config.toml
n_layer = 8
experts_per_token = 4
router_score = "sigmoid"
balance_loss = 0.00536
balance_bias = false
lr_router = 0.00163
head_dim = 128
vocab_size = 32000
norm = "layernorm"
init_std_o = 0.0
optimizer = "muon_variant"
decay_fraction = 0.302
decay_shape = "sqrt"
batch_tokens = 65536
Below are experts of layer 2 (counted from 0) of a mixture-of-experts language model. Rows are named router (the router's row for the expert) and show model dimensions 128-255. Each number is 500 + 25 x the weight over its row's rms, rounded and kept within 0 to 999. Numbers have three digits each.
After each expert's rows: a language model's description of what the expert responds to. This comes from a sample of Wikipedia text that the model never trained on.

# expert 63
router:541479482520512484499444506487528551569506523483520501510466479497504524512492488460533510508506520490471511512528530492483471523488520480459461503497529492483500500524498497520498445472447528445495604499523504527534468523530507531482515489542497522504467498517494496522492542483506478525478486505518488446521473502535489525472520498454482553500531495508492527489511503519486504518467
Description: Topic nouns and adjectives. Content nouns and adjectives naming a domain or attribute after an article, e.g. football, political, water, power, game, nervous, indie.

# expert 29
router:497536526476499523494481533491536482512475521475479473502467483515504545495533483465507495538497508484530488500475540469526481508516482506456487521507452503443463542496457425514527469507527502464532511502502486503531500523543499554513494455541529520440486442503518496511521492487498488519462514503534515491513523456495514494505532476518461499476523492527495512528471482512485537516461
Description: Pronouns and determiners. Possessive and personal pronouns, relative words and time modifiers in running prose, such as his, that, their, who, previous, later.

# expert 58
router:507513495521470519485477489489509552547515528486498482500507468499539535483509498486494532560503499469514553477485469524485481503514465495516474526497543480460482481519457473499531425519507530517528583468497518511517495486513480504507511498527556539456491473495478544503520501492513501493505483465540493499509498499520474517494507512483477515538509512483501517508502499489473543469491
Description: Numbers in tables. Standalone numerals, mostly in table cells, scores and dates, plus numbers after hyphens such as "type-2" and "World War II".

# expert 60
router:519514537531491504494480525468504509504462488484506499527468470521492531493488495510508494500489484529507496498496476490508482553500524483508514526509537511470450551488485507537536488493446535415564496533524463529509491512516460530456551508519511580482495492533498523500488495490489458493497520454520506509476503468524460502480521514451524557565475517535486523524506509527483520493487
Description: Month names, word pieces. Month names in dates like June 2024, plus the mid-word piece il in Motilin, Stabilization, Vigil, and some to.

# expert 56
router:506528524571506496479488499465512491481485504465481471510542506551496517506503451491513512522492523490495496518553539523516457488493500503478483509515488479484460499509489494538488453508498547534480541455509493510529495516512518462500506536536478508515528488505501512520500519487529530529478557476561540459509519500486450481522555459482482512503498497469530519475507493506454476507498
Description: Copulas and adverbs. Forms of "be" and adverbs right after a subject or auxiliary: was, is, were, also, later, then, simultaneously.

# expert 34
router:535491537519465483472478537502524510512513516488477506532484482486527522534515457485490533526540509516484494474528524491459491531501457471493470476497508482492515529528442445499498469511464512470524521528505476508554470477486538513504525506526509481505474506512500504514557571479491489511474489490533497494480478500534450515496502491488457543483506501493495486496481551522482482478502
Description: Opening parentheses. Opening parentheses, often fused with digits, in infoboxes, climate tables and lists, plus some verbs like held, won, received, released.

# expert 46
router:497505532551496516502520528504518504506489513471519497503488466544505505501493501489511509504512512510537547456518473497507489499489508471514478588559530495494467508469477483500490499523460560528497482468542464499502472510478548518538489484498510508492492471474545574535533464482435504521482525475498507470491485516468485485485492504496504535512524508476509509468504528511512507488492
Description: Relational prepositions. Prepositions linking noun phrases, mainly of, plus with, for, between, during, against, e.g. "part of", "member of", "between the two teams".

# expert 49
router:539472503498498514475489511483509489582491525483516484517493505515509515537528513508494496544475524491494497493503487499487470502492484491470496547521481505500472505495455486542537490488533524416517505503541482488510445522528519551496485506518490486500496486512482510493567489475505476497484510509488583502463508528518499501505483516512519487549497501475517501495499514536516534500487
Description: Table header pipes. Pipes separating cells right after a header label or name in wiki tables, e.g. "Predicted finish |", "McSally |".

# expert 4
router:532555587489428515497474511504495516509500491458489463501456498496527518524489470518508501506500487513489500523497499487501502530518494495468530525537526489469473527483476505491495499503486561477527493472526463542524462519494498526462533512544585554488507493545540506500493468516467483521477526461497480488506517460511497516500507476506514538522494542487493510459492535523501498499534
Description: Directional prepositions, months. Prepositions to, in, on, from, into after verbs, plus month names in dates and "born" after "was", e.g. "due to begin", "on October 28".

# expert 40
router:506536496513518484487497487476520532552523477425519481488486520510501510523492515488558525492490504536510496511541488517483466536488514483461467511507532506498477517536495503533476425492473540488501581482551499489539490501520483532486539499516485527516501492504526495526509539509488505520484506499521527480493509475509456494496520485437487505496491490479512501490470535509504473510471
Description: Common category nouns. Common nouns for works, groups and institutions after "the/a/his", e.g. film, series, team, tournament, band, school, album.

# expert 1
router:498508504501455501508459534450480474539479533473497499565461506513523533508526484479528498503490464504532549488505550528507503535523521502533492544500525450512499505472483501538550512519523519484483503499486516480564467524514474524497530506540543532482469489474524516514523532496494518487486572495517468433475520469500485470503503509495476479515481534525489515558514503491525544473485
Description: Ordinals and word endings. Ordinal words and suffixes such as first, second, th, st, nd, rd, plus superlative -est and units like km, ft.

# expert 53
router:508498519496491456474516485506547483497491518497487495521495451512522504518511492452494545496493496532514552490502512527441508511534479480503481560506499430472487530519500486500547505515500504459517489500513504471517458501486458483562464499508512484519498498535513517526505540502522451495461535461515537506468475489504483506511499460435487520539507498497514481523482544526489529454502
Description: Definite article the. The word the or The after prepositions and sentence starts, plus the piece the inside words like scythes, anthem, hypothesized.

# expert 2
router:477510511491473516488480495461542491529441515481483487488456500509533524577513489448494529524496532470498498521502504533509502509500515499513471514546515505457457528479490458492494504516498528485497570481526464495511478531524498527514477498528490512473460464543526510544543534490527504505468559459539508500510486500474493499499519496506492518469523520497497494494518495516455525461476
Description: Determiners and quantifiers. Determiners and quantifiers starting a noun phrase, often after "the", "of" or "that": only, most, other, both, any, the.

# expert 19
router:524473559511467456497479485495548512493483516461503481513450492510546511489534511481535500514533470488477508525478500543480528538489512443482518519527492490507482481503490520505559507525473549523502468443517507511538458516484512526519506498522527553479464485546552522501497479487506508497483539480525532499453513505471489527500540505502486539527473522477497507461510537501515504467501
Description: Preposition in. The preposition in (also In, into, during, through, within) introducing places, times or topics, e.g. "located in", "In 1966".

# expert 15
router:478540537495496504446522508504561505507493483440558435528498517523521507494475478451526500514495520477516512516502544473497504522510510471496492518553472505489470522519471458512483468501499520453499520479563494462527514514515536487466493478534522518474527470514514521518481534504492496528476490471509572491490541452496493528512500462471470497470485503520515510495486488521504497504455
Description: Conjunctions and pronouns. "and", "but", and pronouns mid-sentence, often subjects before was or had or objects after verbs, e.g. he, it, them, him.

# expert 9
router:514503494514487524478498530495552507513468499447505462519478549512506516486512478471517492517488531538505527468493531473504483528527500475443487492548506476456481526528472478505497487503498494494529515493556516440474512508490502506503461453522560500465513461541483526560508506491492524496461488481501566514493517451526502487503507473466487487463526548485548505515487500506496507509454
Description: Clause-start pronouns, relatives. Subject pronouns and relatives opening a clause, plus bare spaces in tables or coordinates, e.g. he, it, that, which, there, They.

# expert 26
router:491492525557465538484448479515547524493508571505498483535501500496539503478487488508503539540518491518489532499509504494520494533501501475496494526520523506481486455528476441461525460548495521520500558527515471514478511497490485475496516459530525513483498463479515489501506488515497531519498500440538487512504516499499473507508549501507488495500511552511523515493496516488490537478463
Description: Numbers in tables. Multi-digit numbers and digit groups in tables, statistics and measurements, often after a pipe or comma: 10, 271, 0.54.

# expert 27
router:524494508475498496483493460469494520531487496482491484509476487515517533538460509484495513497498506477515544484537497519530459507473475495478521492517481483498495499481502459493499456499512528477570557481516512484569476508537528494534529505511561536496455478525504552562514511474477447507509490494482510472506498500511496503468510504479492527512477521478517510507479549566469512450503
Description: Title-case word starts. Capitalized words or word pieces inside titles and proper names, songs, works, honours, e.g. New, All, Help, Free, Grand, Re.

# expert 20
router:525542492512469457443463534519493535541510524479453509513494520507517519548506454512539513519468520516489485479542523486498492529510488467460464530528529486492491522479451483501490498508466559478516563496535518480530477520531518530479515499521520521480469499486546509562512513500507534525475527496499480471504499484497474515507511510524492556489498492468493491478458510514493497493533
Description: Past-tense action verbs. Main verbs, mostly past tense or participles after "was", "to" or a subject: released, made, used, played, won, study.

# expert 28
router:506492526479464508493507493505533532514476518488516474545491524508534554496492509490493541527516504500495520438493490499501466483490502477482498500508492507445497518517478461494491454517505504497500563477522512516529488512508500474523538477496573507499522489526512532493504511500478465476487488491485570512500480486506479496505491457467480520495552525461505506503492522569459467449467
Description: Word-initial capital pieces. Single capital letters or short first pieces of capitalized words, often after headings, hyphens, quotes or line starts, e.g. "O'Connell", "Co-national", "Re".

# expert 52
router:538517461546505490487461483530475532490472509502493503488464485514494522513514505489520545516472489500486520507502510537464504480485493457461498518502499475469450521554488474487535490521500522425517524506501517490492481527521496546498520463510486513465491477498500515518497506482465501543492519494513502446499503491513484484497516494491479522497500512501516512486504502502471484480500
Description: Abstract nouns, word stems. Abstract action nouns and mid-word stems or suffixes, e.g. development, support, control, "disil-lusion-ed", "empower-ed", plus apostrophes.

# expert 12
router:514549510552474542500453495468531518520460515489470487558486482490503494520492488474515526536489524499494511513529558497529485514498522478505496537537509490474475501499475459510482477528493515465478512484519469550525476493542505502447485451520550549510512489525504492507492491520503501494494483500495510459493544488476489516490531517496441529526487511478480507503479537522455478483485
Description: Conjunctions and slash separators. Coordinating words and separators like and, or, &, to, and slashes in football career lists, such as U21 / 5 / (0).

# expert 32
router:503475519544482510510508481497490502532493491477503474523487476519488516510514494484495498519533482463527564447512506466487465504471479464500483484532493502493478494495519439509526492498492567483562496467511489488531490484515530514531524498495524541521514461513531538579529479486470463511496499478496512459500530529502489487529472493466505518540478480473528475495518535516487532449481
Description: Prepositions in names. Prepositions such as of, for, in, On and As, mostly inside institution and title names like "University of", plus some mid-word pieces.

# expert 35
router:516505474523538491500465496485516548541499488488505501496462483499492508536479522477512518519497489497460504516519562514495493493483521487497481494505523497494511502532496500518488459512481573458494540486500503477540477508559533550494481474523487519485508499542489503496506516503477470482463494507548497499537515515507470479472516508495479550518510493521496511501512538502494461482509
Description: Common abstract nouns. Generic nouns following an article or modifier in prose, such as system, development, processing, production, research, service; also slashes.

# expert 16
router:506488500548449508491459504480530535535468577473484515588488493504497509532511503489508529498520519472492541469513515512494486522525508495529490492511510489498510478500504487496527494513524519512489528510510490521548499509482484534482518471521507509488484484508541488500501520472489492504498502499527464459498494477493485509492515509494499498497527512548477495534477525514473504480495
Description: Non-Latin scripts, units. Characters and byte pieces of non-Latin scripts such as Gujarati, cuneiform, CJK and kana, plus table numbers and unit abbreviations like m, ft, km.

# expert 5
router:505506511513511535489486508497500510541504496491524466528498472509563510507504476472498493529530502483479503467495531535513469518502489491459476536544504456501470497487502468499548499482516514450521491503542431516552497562529514489506492503511518502514486478522519541494529487520512456510476537494492505501490536497521500460480498468454499507529503520467502487497520557506499537499490
Description: Table pipes, colons. Table cell separators in sports and statistics tables, and colons after labels such as language names, list headings, or database fields (Spanish:, ChEMBL:).

# expert 55
router:479487495538498497478531497513583559492497554500519502514525507496507540510517486467496491500486494501529569472502525500510484506497566473451520515511478484480477494546514458496491499523499507486524489510521472516476482506510484523499493473525537502497492411471485502542501535510492483537492516513521478484504525478537451483462494499474524541506517554465484457471531531516474500460541
Description: Phrasal particles, on. Particles and prepositions after verbs like wrapped up, grew up, built on, plus on before dates and continuing-verb objects.

# expert 61
router:560522561526477491477510513503514481493503501482474493545500490512540524497543451488490495528534513505485493474522541496446464528469481468474491471490527456479500522534455458513503471528442504465506501526500460537506486489478530525503516478504508495507505507484492509532553516501500473501475526478530537487496476505512452516476494484476442549502487520477538519517482549517477463467493
Description: Opening parentheses. Opening parentheses before dates, abbreviations or glosses, e.g. Party (PSDP), Lacetti (2003; also invisible marks in coordinates.

# expert 59
router:508517505540487529461492545496516519479491503475512467487513467521469491524517511486538544520503489537478510488491474516489486485504478472494474513520471517473474517520500498516482474534476493528486513510486511480553502494480514539533497535504501494512463469509526517512525534473514522501474501476524588438524505497562484509481509482493517479518478538510503491516501508505478492509500
Description: Plural and possessive s. Plural endings and possessive s after an apostrophe, plus plural people nouns such as people, members, children, players.

# expert 43
router:530488503473485498508459510468519546552477573457498492539510512531494509521509510495496508534510477484518534480507513503493513536476497462484510546526509532476506542523463475532541509480502497500512503471503497497511472506494482494462491521514513483471471468537528495507503502493524449481454543513531501498513511470528495506519537511473501481506464544510481465468503523557501525506512
Description: Table row-end pipes. Table cell pipes ending rows before a line break, separator rows like ---|---|, and semicolons after numbers in wiki tables.

# expert 22
router:524498495486497471504462454480498557510500494464485486508456480503533537524478512480524504501521500493519531482547493525527463505504497481452486493531492496475495488516502476505507424500484546443527601517519532497546460496535499507507509496516532545513453497540483508535521525478496440509497499496512504457517498506530469514480510500471492526526483497493522504512477573570484499486508
Description: Proper-name head nouns. Capitalized words forming parts of proper names of places, organizations and events, e.g. River, Park, Cup, Club, Supreme Court, Canal Street.

# expert 42
router:515514522520463504501432512452487511542461535461484499538508477489488507505508498485518497543496504533543519457562546519513520509505506495489482530503496451484484531533461458505552498524506498510511478486502522484531481495506529497497499519526504555487492502494503491507537488500522486544516516504467508512494459488535460489490517480489450490521519521481493474534498481532504516482495
Description: Years and sentence ends. Year numbers after in or dates, such as 2019, 2011–2017, (2023), plus sentence-final periods and line breaks.

# expert 39
router:490491481514498475492514495468496543519502500438504500510513477516520517495512496484510517510513516494515557487484501507526478486512523437474505507503525452474484506533468490481556501504495522450531454506527493540527505512510488544508503483492513502495489481500499509513504490516504454527491498506490492447495526468537480476508497500455493505502500513520501500504502507508486501490516
Description: Possessives and person nouns. Apostrophes in possessives or contractions like Men's and you'll, and nouns for people or roles, e.g. player, member, President, father.

# expert 10
router:523519492533462467450425485499488535502473471479488461545519503524541490507511493470506519505531479501491535454506538494474496523527541497454504516498519485454497469547500463510512494527484510485535501479501496479508495499504496520491488472501508569506510468499499529518510516483522511517500528475504519477485459506537475478485508496498475507502529546521515508544521510517447488495492
Description: Closing brackets, line ends. Closing parentheses, brackets, braces, quotes and line breaks ending parenthetical asides or list items, e.g. "(Phocarctos hookeri)", "[citation needed]".

# expert 14
router:492477533506444490509462498488540501506479525478513457516473531501518554478491539508495550514488470495524504483485506484513471498488503485497501523529522478486481538531468491471483477524513509462503531470538483539545479498523490525502512495512497500446503464497537523501543512468499453496504485491540489512531493478526484494481485484505487559523518503466528533514475574559465494493463
Description: Initials and coordinate letters. Capital letters and word starts after brackets, quotes or line breaks, such as N in coordinates, K, Mo, plus LaTeX "mathbf".

# expert 13
router:535470478503510500483475476472545537555495529476534485502465500514490565550545462468518510516521533461455519451493555502478480514498535494518471478520514432501504516531493462509537513501459526509509560494552491498524504494494543530516485441530532524517507495524497513514503522525505469504463504512505501448525461487537483483472519531494467509496506492526506525496499496510473480483492
Description: Word-initial fragments, spaces. Bare spaces and short word-start pieces (mar, de, re, co) beginning foreign, species or Spanish-title words, often in tables and lists.

# expert 18
router:482481545534458511486439476503550522502494511482513476548508507506557510514505501502470525546520505507537474474522547506534470506509463492450476504512518495490480509546498454508505483520480531486514525515550490539559490480502522542471500502521477493494514495518506503481548462474468474475471506509507483495497501476521486515483515513477469543519502516522476477473504533551427519479488
Description: Coordinate decimals, abbreviations. Decimal-degree digits in map coordinates like 54.48438°N, plus opening parentheses, US/USA and capital-letter abbreviation pieces.

# expert 38
router:516484527490508470499498492520546481493494506480494514508476460513507523493507502440494586524497473530518512514469547498473507501517470477500457517525496488460488536513497462496555505491494494455487495499499499483517473526507485494513472457529500484510486482494523516524519507488512466522469554497522552496507487471524504541501517461488483533509541505523493470506452558558480541483478
Description: Definite article and possessives. "The" and possessive determiners after a preposition or verb, starting a noun phrase: the, his, its, their, her.